config.toml
n_layer = 14
d_model = 160
n_experts = 16
experts_per_token = 1
d_expert = 256
d_shared_expert = 0
activation = "swiglu"
moe_layers = [0, 1, 2, 3, 4, 5, 6, 7, 8, 9, 10, 11, 12, 13]
router_score = "softmax"
normalize_top_k = false
routed_scale = 1.0
balance_loss = 0.00204
balance_bias = false
router_z_loss = 0.001
init_std_router = 0.0174
lr_router = 0.00189
vocab_size = 8192
norm = "layernorm"
norm_eps = 1e-05
tie_embeddings = false
optimizer = "muon"
lr = 0.0109
beta1 = 0.93
batch_tokens = 131072
seq_len = 256
train_tokens = 727000000
steps = 5547
dataset = "wikipedia_en"
Below are experts of layer 5 (counted from 0) of a mixture-of-experts language model. Rows are named router (the router's row for the expert) and show model dimensions 0-159. Each number is 128 + 24 x the weight over its row's rms, rounded and kept within 0 to 255. Numbers have three digits each.
Before each expert's rows: "mostly gets" lists some tokens that are sent to it at least half of the time; "comes before" lists some tokens at least twice as common just after its tokens as in all text. This comes from a sample of Wikipedia text that the model never trained on. Tokens count by the router's weight.

# expert 4
mostly gets: " University", " League", " Party", " School", " State", " County"
comes before: ":", " of", "s", ",", " in", " and"
router:117094149121136110149134118115097118095112126101139142117101120165123160160111099128096158135082167133156089121109146122108169146125142156166095121116144122176143089163115180141115173075122117119114134162143109152087120144098127100125138148116151142160117128177130131117109157126125132102122187117142114145125114143137128176149170126142091100135118120115104105133139107116133168129139134114120127061088158121160106151154180128097169119136170140100129145105120078121104129113110131

# expert 14
mostly gets: " (", " \"", "–", " $", " ", "/"
comes before: "=", "The", "19", "1", "0", "2"
router:163114147129151184132137086170142127144127125130112129114122135150116125163104105114155142105151134150089129115113118147128131122143100196140131120128145124183125113113108152163117138116132099159126154154148109159085150107113115094127148148146119133166122139105143117114116137146120134079118094119153090134135145106143171198080158137191106120121118118090133131104133139110098116153146149139105130088110156142100112139142125139085081103144145148077169101127117120122074133102097160

# expert 13
mostly gets: "=", " =", ")", " 2025", " 2014", " 2023"
comes before: "=", "\n", "\n\n", " |", "–", ")"
router:133132150121139136133146110146133107157112145122170119105144146130126181166133105127113111125068146154096110117086146147098092129138137165161093144118148139149171124114116137160135129102098109126125150155148174151126159116134096098112146099088104106154145134132163100120149115118128151092125177125138103123128126126138120169104145116159110126096112072091104113152156103133179101152149150147131144076116150129132135146152144167063123132137163165076166116135133104114097108106147115

# expert 8
mostly gets: " in", " on", " by", " at", " In", " after"
comes before: " the", " a", " his", " 18", " to", " this"
router:143114112079096163128162077143131089122096114128137100120119153143134140153146098104102126111087159140121097106154144156096137114135120154097071146111140149148173135141134132139135163102110094133132152201115140118123144091133138100134143143137092158109111121106140141128092135086113138061145167119166099124121165157138162105155162126151114151114108104107149128133151123115111149129099095140158143100118143172152142136131149169082113099127144157113120123143173153108095133104129136

# expert 5
mostly gets: "oc", " Rh", " conf", "mon", "ter", "ien"
comes before: "-", "|", "y", "″", "ed", "ies"
router:138093079119113118105153145130160124137107099120135134139131156128144164194114141118120109099132168175138162129088166106139188117170102122133139119106125172133185098122107095143155132128112108120124127152117125105118120135112140117156138115145188126127101084126165126136139142129114176109079166106159098129111122144137133118116159134130116115121113115084106094109127107145126122108075121162134087084118151102150144084111087144112096088124137128127144173143115120154141115092123113

# expert 12
mostly gets: " and", " or", " &", " event", " et", " match"
comes before: "\n", " 0", "  ", " 1", " 2", " 3"
router:115112122143097133122126100152122087139112114144105098090126124126119138174122098113141149137118162120143115140111107168126071140147116132163110111139111087110122080112132132162122163083115116149090162145151148132123153147148137132109177097113111147124127098146156107125112167141130160098107127093136108138119173152136154153183131132150101133158160145125101121147172099132130137143092148128109140072129160144145152129142157165084104134119152162071171127101111144127135077125080111

# expert 0
mostly gets: " that", " which", " who", " where", " they", " when"
comes before: " and", " he", " the", " it", " but", " was"
router:126079146081116137104135099146128100165140093140121121115110157178119155160123131132141112119134135138132141118097111140148110153122101225148104123110165094131128117141126148145164166094100094119116132172167136117123165136142121098090136138111151102117137108156140135124106141116139127120102150092132064144110133111131142135176169120146115099113152101119138148145157146139110127153138157135094135070101153116136130087133148142073110102088122166108126150153161129106104110149139126

# expert 10
mostly gets: "'", "’", "ham", "ry", "ić", " Jr"
comes before: "s", ",", " (", "t", "n", "'"
router:096085148121078134140116078106133113156080131109166078159132111134134150156119127134112149121137104141130138142135140137146110171171125176138131117162116142119119134153131150156123182091116094137110150133128159122103143142092137107109117143118123179154129097155104111147123164092108175096098117145142101117153105115133156108124147138195135171129111083152121121124120132113145124148161125130146149079127130141143132135139152169080093146141125126080161144088130101133118073143129146

# expert 1
mostly gets: "D", " C", "H", " E", " B", "F"
comes before: "|", "-", "L", "S", "O", "B"
router:141109139105120185132134115145145119109098123145142137145137125140157144145093147122107159157124188135119109148085139094128142142147132150113071153123143113113137131121120151123139158108098134149119153157180130131137123108137138091111174124153120124146094112107131110114105138129128140083142171129166093150127105109122167168122121134201103115130123164106162098113158114098098145127137113149139159083149146105132115118134179188094104131108125162071144124111116093113131087159115092